Below are experts of layer 2 (counted from 0) of a mixture-of-experts language model. Rows are named router (the router's row for the expert), down (a neuron's output weights, with its number) and show model dimensions 144-191. Each number is 50 + 12 x the weight over its row's rms, rounded and kept within 0 to 99.
Before each expert's rows: a language model's description of what the expert responds to. This comes from a sample of Wikipedia text that the model never trained on.

# expert 7
Description: Sports names and terms
router:53 32 62 59 28 68 51 46 51 46 41 29 53 34 32 70 67 46 57 37 51 61 48 56 68 63 28 46 55 33 55 45 46 48 35 45 40 54 32 42 60 46 48 38 27 45 54 57
down6:65 42 23 46 41 47 42 64 53 62 39 38 40 47 38 42 62 47 65 44 55 59 34 22 39 54 49 37 47 59 65 53 54 59 40 43 40 44 65 53 45 48 28 46 54 51 31 42
down7:30 56 49 35 55 53 42 46 30 60 48 43 61 34 41 61 63 44 28 62 31 54 29 36 53 46 53 44 50 30 51 41 61 44 51 50 37 41 57 51 57 68 64 53 59 43 66 49
down8:35 44 49 38 38 37 64 54 68 43 39 30 62 48 39 43 49 37 51 28 50 49 47 33 49 57 48 54 45 20 53 40 63 56 47 50 45 62 65 65 52 55 54 38 40 44 42 55
down9:77 34 68 28 28 61 37 38 63 54 37 67 56 53 34 36 32 22 35 64 39 33 49 44 69 44 70 48 36 57 45 30 34 20 47 41 42 70 51 42 42 41 45 43 44 40 38 43
down10:40 35 52 46 57 42 50 59 59 56 66 48 43 40 36 47 53 39 27 26 36 38 52 71 57 63 50 52 67 65 50 54 67 73 30 67 43 44 69 45 38 50 81 60 50 54 44 46
down11:52 52 54 39 55 56 61 64 48 57 52 41 62 60 54 40 71 60 49 53 54 41 44 52 49 23 45 47 67 31 57 62 48 49 44 52 57 57 58 66 67 59 59 59 57 49 57 56
down12:59 57 53 39 71 30 68 61 26 63 65 38 29 47 37 33 29 61 68 45 41 64 52 58 44 58 70 35 42 50 43 46 41 48 91 56 52 34 59 54 46 47 70 49 34 67 35 43
down13:40 64 28 34 60 40 52 56 27 22 42 58 41 35 44 45 37 64 64 48 65 50 72 54 65 43 62 47 72 48 42 53 68 56 69 74 50 42 46 79 44 62 53 37 60 53 50 58
down14:47 22 70 54 62 39 40 49 53 65 56 52 52 53 67 38 36 68 55 45 19 63 38 62 34 49 55 51 47 37 44 49 37 41 66 38 52 56 35 59 52 40 47 53 45 56 57 58
down15:51 35 50 37 41 62 51 68 42 67 57 67 32 53 61 49 43 57 36 75 51 48 60 38 53 19 74 65 69 48 38 61 45 56 80 49 61 46 54 56 51 53 46 40 52 52 41 59
down16:46 47 53 62 54 39 32 67 53 45 64 53 49 41 50 52 48 53 68 62 53 37 36 55 51 50 50 64 51 44 46 72 63 61 58 40 54 37 59 47 50 43 73 46 45 26 46 54
down17:56 62 50 48 65 41 28 56 60 42 67 62 53 54 50 33 50 52 50 69 53 22 34 65 43 39 37 51 59 37 44 43 58 55 26 56 65 53 61 37 58 44 41 44 44 47 60 43
down18:51 59 57 28 63 39 36 64 63 56 57 59 32 55 66 49 42 57 47 53 38 28 50 45 55 48 50 14 36 52 40 29 59 42 50 43 54 66 53 68 61 46 40 47 45 66 59 61
down19:63 51 42 54 38 78 35 52 41 74 34 48 51 45 41 48 32 52 52 47 45 67 49 45 44 49 70 43 59 68 49 46 36 47 34 45 52 68 35 25 58 77 56 52 60 47 67 54
down20:40 37 53 47 45 51 29 39 71 61 50 52 67 50 62 43 77 56 45 74 56 46 70 61 53 54 48 60 59 45 42 63 62 57 37 50 52 40 67 65 47 30 46 48 33 43 55 58
down21:56 66 65 54 56 57 47 76 47 50 40 60 39 46 61 56 46 50 36 55 48 32 33 28 61 47 46 58 56 54 68 46 45 44 51 51 55 27 52 59 46 60 33 48 49 65 47 55
down22:59 40 34 49 47 67 44 30 58 36 56 35 50 66 47 42 56 63 43 39 32 48 54 53 43 44 50 23 46 27 64 54 34 45 50 53 60 46 54 57 58 32 59 47 68 51 46 48
down23:48 41 53 36 51 56 46 30 41 60 56 48 45 72 19 42 28 57 61 52 34 36 50 63 50 61 48 33 50 27 32 51 52 46 42 38 41 43 58 54 54 46 60 58 53 52 36 52
down24:68 47 68 49 58 32 39 42 32 66 45 37 66 49 50 43 28 33 44 57 62 41 20 69 78 35 22 57 56 47 60 49 56 47 42 51 53 41 64 46 58 41 49 42 69 36 45 52
down25:40 45 38 59 58 66 54 43 55 33 62 55 52 46 56 45 59 44 49 41 44 43 45 61 43 60 35 40 47 21 48 60 58 62 55 71 43 65 67 69 38 44 40 60 23 37 48 54
down26:58 61 40 55 45 62 63 54 61 60 56 65 69 57 55 49 56 37 41 76 53 65 56 62 72 46 49 61 44 50 39 37 46 56 61 63 42 61 56 55 50 45 48 53 53 32 39 71
down27:51 44 53 61 55 63 64 47 45 45 42 48 41 45 29 46 71 40 61 54 46 43 30 60 59 46 25 69 34 68 49 52 47 49 54 36 56 62 36 35 26 38 65 57 35 50 64 49
down28:43 26 49 50 48 58 29 33 65 68 25 66 57 28 77 60 35 41 51 66 65 45 32 71 38 52 52 62 42 52 37 48 59 43 57 48 74 72 29 41 55 29 46 43 63 51 51 58
down29:51 50 41 51 33 40 51 54 30 46 65 43 55 41 67 68 46 65 33 57 54 36 50 49 51 37 45 49 48 42 49 42 43 51 43 47 78 28 44 32 46 37 35 43 38 59 16 30
down30:59 54 34 54 53 73 48 65 48 30 32 50 54 36 68 62 61 45 41 49 47 65 38 48 60 49 34 42 65 56 66 59 50 56 59 44 58 39 40 88 49 32 51 56 63 51 54 49
down31:67 51 62 51 52 53 62 29 39 35 34 42 41 63 47 35 30 46 41 62 33 52 63 34 68 39 67 61 41 45 56 55 27 56 47 51 47 61 38 49 38 56 48 57 54 40 41 33
down32:41 57 71 48 76 44 50 39 58 65 48 38 65 42 57 33 77 36 34 62 64 26 41 29 41 49 58 27 48 51 44 78 37 50 53 58 45 38 48 33 40 62 63 54 66 67 29 56
down33:55 51 31 68 59 70 50 48 56 38 46 26 56 55 59 62 42 57 57 63 41 58 34 48 51 73 64 62 34 38 41 71 35 41 46 56 65 22 52 45 55 35 66 32 52 46 48 47
down34:27 47 48 44 29 52 38 68 64 50 46 39 17 55 43 22 33 46 63 68 51 33 60 41 52 43 62 50 27 43 67 64 64 40 34 46 47 36 55 63 37 46 47 64 51 74 33 41
down35:39 44 40 53 43 41 62 66 56 66 55 60 48 45 54 59 56 68 54 69 43 56 54 52 50 43 59 47 40 40 53 41 45 58 51 71 25 66 68 36 53 53 36 56 29 23 54 48
down36:51 62 56 34 38 61 52 54 55 40 42 62 56 56 65 56 42 40 61 45 57 65 58 70 41 58 43 39 34 36 44 30 71 33 43 43 58 40 45 30 62 38 56 51 52 44 43 53
down37:43 54 46 62 49 51 55 39 61 65 60 47 40 43 35 66 33 50 34 57 30 54 56 67 44 47 31 41 53 51 45 43 50 31 63 49 37 46 31 46 46 47 60 57 43 62 47 45
down38:46 29 40 28 41 43 64 65 38 45 63 73 33 30 60 50 65 47 59 54 64 49 42 50 27 69 54 59 65 39 27 43 45 47 29 39 54 52 46 55 50 51 43 47 57 60 55 46
down39:58 48 65 44 51 40 61 51 52 69 49 35 51 39 56 34 68 53 36 39 29 38 69 55 49 45 57 38 74 31 44 50 30 64 42 66 60 44 40 43 41 43 50 60 49 56 52 40
down40:49 55 30 57 57 55 63 41 57 53 63 39 62 55 58 60 27 21 56 35 53 49 24 56 67 46 45 46 44 61 41 37 47 68 44 59 59 40 40 34 42 31 47 49 63 64 40 46
down41:63 58 55 67 63 24 54 56 58 56 74 37 54 42 63 42 67 45 49 68 71 61 28 39 73 50 35 37 54 58 49 43 64 57 55 57 31 52 66 27 52 90 54 70 58 52 44 72
down42:22 24 43 69 44 63 46 68 43 64 47 41 53 24 45 43 46 27 57 49 51 27 72 56 48 42 53 46 56 64 54 41 46 43 41 41 37 42 48 38 59 67 38 42 65 72 49 50
down43:35 46 70 67 60 50 70 65 61 75 41 35 54 60 47 72 47 42 31 54 56 52 36 32 35 52 65 63 66 61 48 66 53 21 47 53 53 54 44 51 51 58 42 48 50 38 44 58
down44:53 54 72 66 59 60 60 52 49 42 17 25 56 56 52 51 49 40 38 61 56 51 50 45 46 55 41 60 45 52 33 64 71 43 52 74 42 53 28 39 53 51 42 45 32 60 50 45
down45:45 57 45 41 63 35 36 61 50 57 30 54 63 49 49 55 48 38 51 44 47 57 48 56 36 31 63 44 66 48 35 73 52 57 55 61 37 47 53 56 60 33 55 40 51 52 52 66
down46:64 42 64 37 76 53 56 52 43 61 50 37 73 60 61 75 51 29 47 53 40 27 71 43 43 55 50 61 60 34 71 38 51 43 40 53 66 66 36 59 63 87 35 56 46 57 46 48
down47:46 65 40 41 56 49 48 55 58 49 50 39 51 81 47 62 45 50 61 62 47 52 65 38 49 73 38 50 67 58 71 40 58 44 24 39 49 61 44 56 72 26 58 27 50 45 63 47
down48:70 49 74 34 49 46 74 47 64 35 32 38 48 48 20 65 53 51 52 57 42 44 51 61 52 44 36 58 56 60 66 51 57 48 53 38 41 61 46 73 44 46 57 40 56 43 55 62
down49:10 67 55 51 51 45 32 80 42 64 43 58 55 53 54 66 33 40 55 46 57 43 34 58 53 26 44 47 63 47 46 37 48 43 58 32 52 47 50 50 47 64 53 66 55 48 33 66
down50:54 50 47 61 51 78 42 46 50 53 51 26 57 60 64 50 47 64 51 48 31 59 56 59 51 59 62 54 50 41 48 29 49 64 21 45 44 57 64 64 60 42 69 44 55 41 43 36
down51:59 60 71 53 62 44 56 68 36 42 54 52 51 51 32 47 57 48 10 70 48 57 40 49 49 51 47 46 64 54 50 39 43 61 47 50 62 41 57 62 52 66 42 59 51 62 61 54

# expert 13
Description: Institution and place nouns
router:70 27 76 35 48 58 65 41 47 31 52 61 59 52 62 31 73 61 51 24 66 35 61 38 46 47 43 56 43 31 53 55 43 46 57 51 55 75 52 43 48 63 54 60 47 44 48 43
down6:41 51 55 40 66 66 59 59 51 27 33 65 60 66 39 46 25 25 55 53 45 51 41 38 38 49 59 37 44 70 49 64 56 52 58 52 46 51 58 41 57 52 36 57 31 64 43 48
down7:45 41 40 61 59 42 39 47 67 41 59 40 67 57 69 63 67 37 58 66 27 58 66 49 59 51 38 43 34 52 50 54 28 59 38 54 35 67 49 23 50 47 70 58 46 70 59 47
down8:59 47 64 50 31 72 47 50 37 73 50 48 50 42 48 59 47 50 72 57 55 54 48 58 24 64 36 47 38 57 34 51 54 61 64 48 57 52 59 53 53 65 37 35 55 52 55 40
down9:31 46 56 48 37 34 53 79 56 61 40 56 45 60 32 29 64 42 31 55 63 55 52 46 55 62 24 44 51 46 36 71 52 61 32 56 31 51 56 41 68 51 50 49 43 67 61 76
down10:34 56 49 60 63 56 36 59 50 51 54 50 56 49 40 45 27 60 63 47 37 48 80 47 50 62 48 43 83 55 49 41 58 34 51 50 48 52 49 44 54 61 49 46 38 47 62 46
down11:38 53 61 66 43 38 39 48 65 38 37 66 42 49 52 47 46 52 47 47 77 54 64 45 74 57 69 70 39 67 45 50 60 41 45 79 73 55 54 39 68 27 51 56 47 54 35 62
down12:59 59 68 32 46 34 58 40 23 44 56 50 52 55 35 44 47 67 52 60 54 66 46 49 69 44 45 54 58 58 54 50 46 62 48 36 51 57 40 41 32 48 34 37 48 69 39 49
down13:67 36 54 59 39 68 51 60 45 46 30 53 61 26 63 35 46 78 55 54 53 32 34 59 51 62 46 51 51 47 70 71 63 46 40 53 18 51 39 69 15 37 65 67 39 54 51 52
down14:61 59 54 53 55 51 31 53 52 50 52 55 60 47 55 43 55 50 57 60 60 36 52 43 45 41 21 45 61 40 67 50 41 61 41 43 54 53 51 50 56 53 42 66 56 57 30 49
down15:39 48 65 57 49 52 50 34 41 59 61 48 62 61 36 52 54 46 17 71 50 45 52 53 72 61 50 50 64 45 41 66 50 58 61 47 56 72 63 40 50 68 62 57 59 37 62 57
down16:39 69 37 59 44 39 49 62 47 65 40 44 38 63 42 64 66 71 47 48 47 76 57 74 44 93 13 56 55 52 57 40 53 62 34 36 72 43 66 32 35 30 58 73 30 49 38 69
down17:38 41 35 57 43 63 52 63 35 48 48 45 61 51 55 71 53 67 63 57 54 46 61 70 62 37 94 60 48 49 43 47 71 43 28 47 59 61 37 57 65 56 38 54 57 36 57 59
down18:41 38 36 61 55 50 38 47 53 53 28 56 41 45 54 44 27 60 61 41 37 62 50 36 52 58 59 24 70 44 52 50 47 45 54 61 37 52 38 62 48 69 47 40 51 41 43 40
down19:46 52 61 40 69 32 48 43 23 50 44 27 47 69 40 26 56 26 41 58 55 62 79 49 40 56 64 57 52 35 57 53 55 44 43 40 39 62 66 58 51 60 42 56 26 53 54 72
down20:55 28 41 54 47 47 39 35 54 59 24 57 35 67 38 54 50 58 48 47 53 06 43 36 44 40 48 41 40 35 52 41 42 53 42 51 44 45 51 55 56 55 41 33 58 33 58 50
down21:65 49 70 60 43 59 39 61 65 37 43 59 25 58 33 40 38 48 65 37 45 37 52 48 38 35 46 61 67 59 56 48 63 57 55 68 48 51 48 55 46 46 49 47 66 65 55 34
down22:42 48 63 31 41 56 41 38 68 32 39 46 60 55 45 57 49 57 65 58 61 34 55 49 58 62 46 31 53 63 43 60 38 57 50 49 58 64 48 53 55 33 39 38 48 32 71 51
down23:68 71 34 57 51 46 34 66 46 51 47 37 36 41 55 63 63 67 33 52 50 56 42 64 72 66 69 37 59 45 59 40 47 53 25 40 63 55 49 43 46 58 51 47 59 48 45 55
down24:66 54 59 52 42 47 49 50 33 66 58 34 40 36 34 40 46 62 45 54 34 68 46 52 56 47 34 41 54 42 49 69 78 58 62 28 62 45 68 64 48 27 46 63 38 54 55 49
down25:56 47 40 68 58 31 59 40 70 69 52 78 46 43 55 51 30 50 37 55 62 58 65 35 49 37 62 48 61 44 51 52 63 57 59 46 44 68 43 67 43 64 61 80 51 61 52 52
down26:42 54 56 45 52 32 59 54 51 48 48 55 43 22 48 37 68 37 28 56 61 41 58 65 56 55 42 61 34 53 53 37 57 38 39 33 39 63 47 55 33 80 47 70 53 74 52 48
down27:45 66 63 42 51 53 74 64 56 36 45 37 50 31 54 56 57 50 38 53 57 44 82 68 46 50 51 09 59 56 22 48 50 74 47 55 58 47 44 65 46 61 58 47 61 45 46 61
down28:39 61 45 42 57 62 52 51 48 51 35 46 41 44 67 61 53 59 66 49 42 63 70 52 69 49 26 47 51 44 60 69 33 40 43 59 39 62 46 38 44 74 36 80 45 74 45 56
down29:25 52 61 38 63 50 63 37 56 43 56 31 39 56 29 45 23 32 66 48 53 74 43 61 68 74 43 45 53 53 41 36 58 78 45 60 61 51 39 54 33 34 75 47 59 38 50 51
down30:68 49 63 36 55 59 47 64 43 57 53 61 47 28 47 50 36 56 49 51 48 47 44 46 45 65 36 43 54 50 37 47 53 32 71 33 38 30 51 45 46 54 64 62 70 43 39 48
down31:40 37 44 61 49 44 57 53 43 73 50 50 36 36 44 53 72 46 50 62 37 32 48 47 67 71 54 48 47 71 47 62 49 51 59 77 52 57 78 42 56 56 43 55 69 60 40 60
down32:55 47 56 58 46 45 39 68 52 51 49 69 50 54 50 59 58 47 34 51 61 36 83 69 49 37 40 36 56 57 62 45 43 71 52 51 53 49 43 31 59 24 54 59 55 64 33 52
down33:43 56 55 34 54 26 52 57 37 47 36 41 62 43 67 29 71 56 43 35 64 41 41 35 47 29 52 43 53 54 48 61 48 50 61 36 26 31 76 26 43 59 55 41 60 53 42 32
down34:55 64 44 45 52 65 33 55 31 56 48 32 60 53 47 33 34 36 63 51 44 54 60 43 67 48 58 59 57 55 52 49 47 31 53 48 30 45 51 30 49 66 52 51 59 42 36 52
down35:53 46 38 40 38 31 56 44 25 48 68 73 45 44 52 48 53 62 61 67 39 38 52 32 35 49 41 47 67 52 58 43 50 39 61 50 41 52 46 41 56 47 46 66 69 39 42 35
down36:51 54 67 65 49 82 68 58 58 30 61 69 68 44 70 76 36 27 45 47 30 52 68 56 34 60 57 33 24 47 59 56 43 51 52 50 28 51 52 59 51 52 75 50 56 47 50 39
down37:43 60 32 65 64 59 51 40 70 48 41 30 35 50 51 54 73 43 73 30 41 53 48 54 46 52 73 39 51 43 41 58 41 43 58 51 46 50 48 37 33 43 50 61 52 48 40 40
down38:47 42 33 58 32 51 42 59 72 39 59 67 37 38 42 54 54 53 32 67 49 68 52 46 52 46 43 46 45 68 37 66 39 50 40 42 41 64 50 73 61 25 32 54 79 47 53 65
down39:57 47 55 71 72 59 27 55 64 46 49 43 61 51 47 56 70 69 58 50 53 68 47 42 73 51 71 39 40 35 54 49 48 56 57 34 53 63 38 61 43 66 55 43 66 51 46 55
down40:43 32 63 40 67 66 38 30 51 61 57 37 65 58 64 52 47 68 58 45 39 59 55 55 62 33 36 52 38 23 66 61 55 23 57 50 50 60 57 59 43 71 57 66 70 38 48 51
down41:69 54 47 47 41 62 41 49 41 26 46 62 34 58 51 29 43 61 69 50 49 52 54 48 65 66 51 57 48 49 51 29 64 64 35 48 58 37 36 60 62 63 61 48 52 50 31 38
down42:30 47 51 33 47 51 73 51 36 30 52 57 44 16 54 40 48 49 35 58 47 49 29 41 57 55 52 51 57 41 40 59 57 65 49 63 34 51 65 58 63 65 60 81 65 50 65 53
down43:50 40 51 42 13 48 43 42 38 47 63 67 21 39 31 49 67 64 24 44 42 61 64 69 64 36 65 43 62 58 48 48 67 70 61 54 66 50 52 62 52 40 79 28 50 34 62 54
down44:49 62 35 59 36 37 53 67 62 40 52 61 42 41 50 53 54 40 47 56 66 41 34 26 45 50 45 31 58 65 43 58 48 57 57 40 64 73 50 37 55 61 62 63 48 68 53 54
down45:53 51 62 60 47 58 56 66 41 33 58 39 61 61 54 48 44 55 36 56 49 67 54 50 43 69 62 45 42 29 53 68 50 39 75 78 47 69 45 65 32 26 53 45 36 36 37 61
down46:48 41 58 35 61 57 45 58 56 38 46 41 60 52 44 48 52 57 42 49 51 43 34 42 62 39 56 46 44 51 50 59 53 58 59 44 39 59 55 32 57 65 36 69 32 25 35 19
down47:53 32 42 63 48 39 52 45 57 48 44 37 75 23 25 61 46 54 68 65 56 50 47 60 70 39 57 27 56 57 19 46 58 46 67 51 42 43 36 46 77 48 29 42 50 51 47 44
down48:42 38 48 41 57 56 58 57 43 47 47 47 35 71 49 61 53 51 58 31 58 37 15 51 74 29 71 42 57 35 44 55 61 37 59 55 45 56 34 58 49 64 44 54 54 45 43 48
down49:47 41 39 50 55 55 38 48 51 62 69 26 51 43 62 58 46 51 36 41 40 46 49 61 51 33 43 49 55 49 48 38 54 56 55 36 81 38 60 33 55 53 36 35 43 43 43 56
down50:38 51 49 49 44 53 51 55 73 59 44 38 52 28 54 47 62 36 55 29 50 57 43 62 34 54 50 80 54 54 52 55 38 53 44 61 60 52 48 40 64 39 53 48 39 32 26 44
down51:45 49 59 56 33 32 29 43 49 49 29 51 49 16 35 29 34 34 51 50 60 48 33 49 34 47 69 32 48 53 56 49 54 50 42 44 58 48 37 47 69 46 51 57 36 63 44 57

# expert 4
Description: Capital word-initial pieces
router:34 34 56 48 62 51 27 58 41 68 75 64 40 73 60 44 50 46 50 56 57 67 63 59 55 36 46 47 57 51 54 35 53 50 39 40 65 32 72 48 36 47 66 42 41 33 62 39
down6:66 52 58 53 48 51 46 35 52 46 39 39 37 48 73 50 36 65 59 46 64 36 75 45 63 64 60 54 77 50 58 70 55 72 41 60 45 61 41 26 33 70 49 68 43 58 44 35
down7:49 33 53 62 35 40 32 72 46 54 47 49 35 44 44 67 47 59 45 42 51 55 68 44 47 64 20 57 36 40 39 59 50 48 57 41 43 51 31 47 56 59 49 40 45 42 41 50
down8:39 71 54 52 45 53 67 37 42 63 48 63 46 52 63 65 44 61 60 51 53 40 70 45 60 38 46 68 54 53 39 41 68 30 46 38 36 56 67 53 69 52 23 34 34 40 44 38
down9:40 61 56 58 44 58 67 59 27 33 47 52 51 48 62 45 40 64 50 51 51 40 62 44 39 64 35 42 40 51 66 31 29 36 38 59 60 51 49 59 41 55 56 60 74 41 61 57
down10:39 53 51 49 42 57 59 62 53 43 41 57 55 33 71 52 56 28 42 53 78 55 31 39 45 52 47 37 59 52 40 51 39 39 46 53 49 30 48 59 39 46 53 38 35 48 51 57
down11:45 59 38 29 38 69 47 26 44 49 45 39 61 45 41 63 50 79 54 42 49 41 29 51 65 49 53 47 68 45 58 37 49 55 43 55 35 63 40 61 39 44 49 64 47 42 35 36
down12:43 60 32 61 38 42 51 50 58 41 38 41 52 47 57 39 51 51 55 37 54 48 34 45 41 53 27 50 63 55 56 60 32 59 50 56 66 53 46 47 56 65 24 36 55 58 43 34
down13:64 32 71 62 47 38 39 62 33 41 91 65 49 47 51 60 21 47 57 42 36 49 41 36 58 43 41 51 41 42 46 44 47 62 40 47 52 59 50 53 61 44 62 62 75 41 31 61
down14:53 51 25 45 44 48 55 35 35 53 51 49 43 69 68 74 50 54 41 44 32 39 52 72 63 50 46 55 48 68 38 41 36 50 49 61 47 41 53 64 66 60 46 56 61 34 54 46
down15:52 58 81 57 44 64 47 46 49 35 42 55 44 42 45 45 51 68 53 40 48 68 55 63 39 73 47 59 42 48 50 40 55 55 60 68 56 60 60 53 67 59 64 47 31 50 39 40
down16:57 66 61 50 46 29 44 48 56 63 47 47 28 51 60 64 31 49 69 69 26 59 70 72 63 46 43 46 60 55 28 67 70 55 54 69 49 52 58 52 32 62 34 57 49 52 50 37
down17:37 65 60 52 45 44 46 20 43 43 60 45 53 51 48 74 57 68 54 66 64 59 51 68 60 57 57 33 36 53 53 46 44 72 30 53 18 48 57 67 44 56 21 44 47 39 66 56
down18:37 49 36 47 38 49 59 44 32 60 55 62 47 35 46 46 51 56 46 56 48 41 64 47 46 62 61 63 46 53 45 09 44 40 39 45 67 51 62 30 35 57 54 38 59 60 29 40
down19:74 35 53 68 60 35 51 40 46 56 31 51 33 52 41 60 49 56 27 56 30 53 47 49 59 52 62 52 55 52 55 54 26 39 59 63 68 52 67 46 53 62 34 71 52 56 27 44
down20:57 32 65 66 48 61 38 54 34 35 68 54 57 36 16 59 60 45 56 48 73 74 49 61 54 45 32 53 48 37 63 40 48 53 46 60 44 34 70 52 40 45 53 38 53 54 64 40
down21:41 49 55 49 58 67 46 60 76 52 41 42 58 34 64 45 68 40 51 74 36 56 56 48 31 42 52 21 42 56 61 63 55 41 58 56 56 42 63 36 58 70 42 39 33 47 61 63
down22:43 42 54 51 43 84 57 51 49 49 40 55 33 47 65 60 47 57 74 46 62 73 57 73 57 60 28 59 34 41 43 42 57 43 59 45 49 61 49 68 49 48 46 43 67 47 50 50
down23:47 52 39 50 46 45 65 64 40 33 30 43 25 61 52 49 41 63 73 61 25 45 44 62 24 59 43 66 56 50 55 35 57 51 73 36 59 56 60 53 69 59 52 45 55 39 54 52
down24:66 47 51 46 61 20 44 46 54 55 51 36 49 55 57 37 63 56 45 54 46 44 48 52 63 49 37 59 56 63 51 55 56 54 47 62 35 34 61 74 42 41 51 47 51 61 58 52
down25:48 44 51 65 57 75 43 59 31 40 42 61 60 55 42 60 34 60 70 67 56 66 43 84 40 52 45 37 64 42 47 49 37 54 57 44 47 51 50 43 49 68 67 42 53 54 47 12
down26:40 49 42 43 51 50 46 62 34 46 65 62 56 24 61 36 37 47 37 43 33 51 58 40 73 59 51 55 46 51 46 51 39 45 49 44 28 62 65 26 65 42 73 54 48 54 46 47
down27:64 36 51 58 70 54 56 49 42 49 49 55 38 46 49 52 40 37 56 38 39 57 54 46 38 55 31 55 48 95 74 28 57 42 46 40 65 47 55 54 42 37 45 41 66 37 62 54
down28:71 51 49 49 43 26 82 48 66 37 69 57 77 40 52 25 52 55 43 55 60 70 51 67 67 50 35 50 59 58 25 43 50 41 44 27 73 47 74 57 53 50 15 69 45 50 39 68
down29:58 31 68 41 42 60 48 58 61 41 28 42 39 68 75 51 54 44 51 57 53 50 31 38 37 38 64 51 60 70 54 69 43 63 47 80 61 53 59 47 51 33 54 48 49 44 31 36
down30:58 65 53 33 52 48 45 51 44 45 70 55 40 51 42 54 31 34 53 63 24 76 60 75 53 50 45 47 60 54 41 45 35 51 37 49 32 70 46 37 54 59 55 54 52 55 54 39
down31:52 51 37 55 76 66 43 46 41 44 53 42 48 35 42 44 45 31 73 40 48 38 53 59 41 51 67 46 46 58 55 52 60 55 12 53 49 51 62 44 42 38 35 56 55 65 33 53
down32:49 49 40 53 33 24 61 67 53 45 54 27 41 49 50 82 57 51 47 61 37 58 37 61 35 46 50 38 54 45 52 65 68 35 62 57 53 73 57 47 60 50 59 26 39 48 54 63
down33:56 51 42 45 67 46 49 51 38 49 44 47 35 39 45 46 46 23 42 39 28 48 48 52 29 39 44 64 66 41 53 58 41 42 43 60 49 66 56 52 36 56 66 44 55 31 47 47
down34:54 42 50 39 44 61 43 44 54 45 65 49 22 49 42 37 63 48 52 63 55 64 45 60 81 48 45 39 64 37 54 37 60 61 45 36 53 54 15 53 58 63 45 52 33 48 46 44
down35:67 53 37 50 45 35 47 43 55 35 54 56 48 54 53 38 53 47 44 50 36 45 45 53 62 67 51 42 39 45 53 65 66 44 30 52 50 52 54 55 44 45 65 45 51 56 30 51
down36:66 50 64 47 43 49 43 61 63 42 49 54 49 38 46 41 57 22 39 45 55 42 39 47 47 38 68 63 39 45 42 66 81 37 62 63 27 51 41 46 50 55 43 34 39 52 21 78
down37:45 65 33 24 46 67 33 50 53 35 54 43 49 59 54 54 59 38 33 52 70 59 47 27 65 45 60 35 52 58 42 26 56 46 54 49 41 53 58 40 68 04 41 37 53 42 72 38
down38:72 16 61 57 88 53 41 51 61 63 53 58 44 46 45 49 54 33 43 42 59 31 52 34 57 48 59 42 50 67 57 28 55 40 50 57 68 51 52 78 47 39 45 42 69 52 44 37
down39:33 73 28 66 63 56 41 63 51 61 41 36 59 40 72 46 51 48 60 46 49 44 53 72 60 37 32 47 48 57 32 37 29 54 50 45 70 51 62 51 57 35 41 59 62 61 41 49
down40:44 76 51 37 26 49 24 66 69 27 46 51 44 55 36 53 65 75 59 55 40 61 54 55 48 52 82 49 43 54 60 52 56 55 42 57 48 43 45 46 52 61 55 54 47 45 50 45
down41:74 63 51 73 50 68 47 57 57 43 41 74 51 37 41 60 41 49 58 76 49 42 54 59 23 41 41 32 60 40 30 76 52 38 50 71 51 55 39 34 58 51 53 51 57 63 47 25
down42:54 50 25 49 43 42 49 17 41 26 51 38 58 37 75 56 54 33 84 44 53 60 51 51 51 30 41 73 46 36 46 54 62 45 58 59 66 31 64 46 34 49 59 26 53 61 52 32
down43:38 36 44 49 63 48 38 62 54 51 48 39 38 50 59 41 68 55 76 42 49 19 24 43 39 55 54 58 66 49 64 48 51 55 38 78 75 33 49 35 38 70 52 47 26 69 43 49
down44:49 65 56 61 31 33 18 52 44 35 56 52 58 50 39 52 33 75 59 48 47 53 38 43 23 43 48 41 34 40 75 50 47 41 68 74 40 49 59 32 74 75 65 59 71 52 67 66
down45:62 44 36 55 56 48 25 41 59 71 34 66 58 38 45 40 45 37 54 53 65 64 67 55 47 47 59 51 26 49 49 58 58 30 47 65 57 53 51 44 64 55 50 61 34 55 45 38
down46:64 51 54 61 50 43 47 37 63 49 42 54 62 32 34 45 45 30 81 69 51 48 26 62 66 47 19 56 55 54 30 50 47 54 39 53 50 65 46 39 39 41 50 41 57 42 42 33
down47:47 17 52 45 58 44 63 52 49 57 58 47 26 41 56 48 31 36 49 40 41 61 34 54 59 60 43 44 52 57 54 47 49 80 67 51 55 51 45 46 55 40 46 50 51 39 55 54
down48:51 49 52 38 34 56 48 48 66 55 40 34 49 39 23 50 53 35 35 66 61 46 33 63 45 68 51 50 38 72 53 48 39 58 55 45 49 53 53 42 47 54 39 48 58 39 60 49
down49:54 47 35 33 47 31 45 51 46 58 36 63 58 49 58 47 43 59 38 53 43 46 46 53 66 50 29 30 56 36 40 44 27 63 48 50 21 46 59 25 50 61 66 43 63 58 48 48
down50:37 50 48 62 47 60 29 43 59 55 45 30 46 42 55 50 46 38 60 45 29 47 51 49 58 55 30 48 60 52 59 89 37 64 65 33 52 58 37 49 58 55 40 50 57 52 62 62
down51:61 40 48 57 53 45 49 56 45 35 40 33 39 62 65 44 40 41 50 27 48 63 49 52 53 54 40 72 42 37 42 30 50 56 49 48 69 70 52 59 11 47 38 48 40 48 53 32